{
  "n_layer": 11,
  "d_model": 320,
  "n_experts": 80,
  "experts_per_token": 6,
  "d_expert": 32,
  "d_shared_expert": 192,
  "activation": "swiglu",
  "moe_layers": [0, 1, 2, 3, 4, 5, 6, 7, 8, 9, 10],
  "router_score": "sigmoid",
  "normalize_top_k": true,
  "routed_scale": 2.45,
  "balance_loss": 0.00236,
  "balance_bias": true,
  "init_std_router": 0.0076,
  "lr_router": 0.000499,
  "n_head": 5,
  "n_kv_head": 1,
  "head_dim": 64,
  "vocab_size": 14747,
  "norm": "rmsnorm",
  "norm_place": "pre",
  "norm_eps": 1e-05,
  "positions": "rope",
  "rope_base": 10000.0,
  "rope_fraction": 1.0,
  "qk_norm": false,
  "attn_scale": 0.125,
  "tie_embeddings": false,
  "parallel_block": false,
  "init": "uniform",
  "init_std_qkv": 0.0239,
  "init_std_o": 0.0239,
  "init_std_up": 0.0239,
  "init_std_down": 0.0,
  "optimizer": "adamw",
  "lr": 0.000956,
  "beta1": 0.9,
  "beta2": 0.95,
  "weight_decay": 0.13,
  "lr_head": 0.00511,
  "grad_clip": 2.0,
  "warmup_steps": 324,
  "schedule": "cos",
  "final_lr_fraction": 0.03,
  "batch_tokens": 32768,
  "seq_len": 512,
  "doc_mask": true,
  "train_tokens": 307700000,
  "steps": 9391,
  "dataset": "wikipedia_en"
}
Below are experts of layer 2 (counted from 0) of a mixture-of-experts language model. Rows are named router (the router's row for the expert), gate (a neuron's input weights, with its number), up (a neuron's input weights, with its number), down (a neuron's output weights, with its number) and show model dimensions 160-239. Each number is 128 + 32 x the weight over its row's rms, rounded and kept within 0 to 255. Numbers have three digits each.
Before each expert's rows: a language model's description of what the expert responds to; "comes after" lists some tokens at least twice as common just before its tokens as in all text. This comes from a sample of Wikipedia text that the model never trained on. Tokens count by the router's weight.

# expert 61
It responds to: Proper nouns for countries, cities, nationalities and common first names, such as John, London, France, USA, World, Swedish.
comes after: " the", ",", " of", "-", " in", " New"
router:161121112189098148122128111069171112087147145123164093106094132070079127131176108102075121150110156103144078095171113048208069117085147138046132111145112148175127140187141160170173168160060128135098098143143126110182147173129110123123085160
gate0:097066099121158128151075108161124084126133163128114117147073148175134128108171141163174133142086177091125132175165140132047116179123158131153135145118133158231127107084119120143123107162153089172125123129160137168129170163164088112075147153
up0:124101131165076139156156125109137168128170117151144113117150112100141131141120174070084169095129103138171080096161115083141124097175100147115124069122112107067097124132141156083128146092092118120132162090068139084146088126106139136122084085
down0:105125159169136152148145147196174149044112158127137106123129086147133154130105113178098140100150145154122147142105094100061171123139123133194123180191164145145127117097060137081132123119149090098137071175193124107151075110149143077109141113
gate1:120196162152179205136112119126154139106178163067121122092104073051115114127135092136066149122119163131116119126135079105134058095077188073121130134135202126124157129124132212159121147122120142112075101150167136177177072158116142149124108138
up1:161116119162166205104162104132155149136146137127109121111103067044107121111122147154083130151111144120179127113115043123154082112108113090141114101147189142115154118133138221121128182141092125133102083123143122148173084141115108170097107114
down1:106118165082149052144106115144102158144110125120131093134132163179119112125123102110177096130104099137068116149176117150134174117145101136126161150145090116133128179114140055111122071140154142144110173142170133117063194143137167116131160127
gate2:120061118149157102159119137111102129100124137161152103186056095095073087146146141112126159132140147093106098141166137141140116148142146130158107109125143145173139185191098124111164133122149088184064138104134112145080157118088105142101181125
up2:146128098119107109137134143101086159136093143145147099193060107115074056119112138133105160135127135077089118149173134141162118154117151113168129179102141130127118180146105112153172141102139135118046140121148121099078177094085108162144188132
down2:166184130095160152064107092114153092199164146102118118156102141123147133095116183147097077123078089074130170147167186091140143099101129103058175134109152125142126082148137116161165126193139152162141140100106089128163125131135059112134085146

# expert 11
It responds to: Mostly the and a after prepositions, plus place nouns such as line, Street, station, road in railway and geography text.
comes after: " of", " in", " to", " for", " is", " and"
router:099169164152134163139114096067143115083163149182156120097134139119140170166133155107123146083116128134141119197102132108189128129188135148176100101163038191105089082117135097082136103082091106142174122141172168122127103144175176161124134134
gate0:106095155159119103120179093156174199147137154223110123167151080147126157149053137080112101138173136122162114152168092160101143114112076091143113064185082113072056110114067119104117175104151102143180145155130169111164108114115109113161120098
up0:094133161137132096106192086149089190116126205145139200121149078121122121161126131123116137141133091146053149075116149114067219152112133156146087118139071136076180128136104088123133180125120093139167165081136196093113106125165065084124132116
down0:110148130096098190122098135157150112096135137099111127076164099122105085148055127139152051150062134157117130115101176156129163196128117150158148106168180138157136093076138135126145147128193189164107171125093137140155138123092118123158120125
gate1:137162107142125136123196080066140085102177146148146178097093104132116139084145166155124140112115146152091121151119140158199141131087155194155121135131105178132090089129130123093094103145093151144136169162147184131093118119134166138133205217
up1:100150120127144139137167068058136104105166136153092154100064094131134139077137175174166136105112153157100132166101181183170164110105160173185113130117110172116122107102110084095071099146140137140122183155165172126078121110154154121131203196
down1:117142139181083106170147134173088092100123095083149119107161079113143088173129140176106084150116064124104194173085164036127212116097163112182110179122110136098133130169132082164170130105159136141121159163085124078147128056120105167147130113
gate2:100133131107140096122198055141111169104192104115156173077136157148198121173140117128116117082147077135166145153088104093121160114172109110146106129165107141122091124134163100110180126142162117090144134158095221156137126110149109146167101172
up2:099107058112126101126113073129153168147162138141091138100109093136155078185132147128140141081096066133160121142091073117105142070112102138172197109157059150120117112186157135133145148174158074106182101133119164144091102159124138161148085168
down2:123135086154106090167146115152124118125132108044184136153104155085120124149135106115114113143110163145087165107147131136100096145123112091109162124156172091133107136164105107151142091086074192149154144107119072137069179095080117121121173097

# expert 19
It responds to: Bare space tokens before numbers in tables and dates, opening parentheses before abbreviations or notes, and quotation marks, such as (SOAS), $.
comes after: " |", "|", ";", " in", ":", " /"
router:098098131124072179138106124145098109080149117156106102129146166116121131132126201098129136139128114089177088131139093120181108156178116121135165069168089125103112135139142202148188119060129142108109119168111079085200107164128147166121104164
gate0:164192113115125121123125091082160134096130090179158097153174068146144098164120124111160123155119122178144097142133061054119158096056141169094162165178133137135087150173095140157156182168060145119144091146205139125183193160181153118125111129
up0:137167103150115097105177087118081190122146124090136114132096144152105135155158127181051190170136164139137090180146125127160119080140136125130175127198133141074101151180117125147169137119085128117144109115099133103085068102150159118117076138
down0:094174123168138135135136113111074095142137092125081116131117149105116126139155211124092092120125093137138176122133129149090124104107158214147104071099130115128168130172152124117156117162118157110087068071140119129101103183101128087185146092
gate1:105145097103123085140153103220113153075104113140114102126148145172111116143127138091103131176167145111160109150116072106145164119116110107141207141135113159119090179132109111143134216104078141111112161160095165157174179124136154137162190107
up1:137131158176113165135114153042131077124177186139160145114135101090146128118152120157170088078095148128133158131092171144111110114143161149098055147120143101153173061158139153114131005127166078131154126077139118139092059135135116063104070126
down1:148195127164146145110137121083197149139104081172117083142166110121182131094089158087112125136093110131222130088115125111109118101099142133151095169166116134088139170163132138106067134110207109127113104175145094140114160136114105107177080127
gate2:138178125182150103102125110087163151057137129160174135094145116151108100157099096129124130141092160151168054127128103058155149104081163150046112134205133093159113098171100125153179195150070116142144092132141176120141170130159176166112118170
up2:137148073124065119125171167130210078131119114159122095142080141121138144119069124125095119162045171138052172119139137069129118098133127154154165085146119144111144097112114132139069166167143081129184109116150183137136129147063107108103093092
down2:131103161143122123116143106173136093200087145175122156114104142117138161081093162129187128163071119126079115134123081037184102133115147153210196181120227129109149084138171074140179089114112113163114109114140105104102149073090116143104127128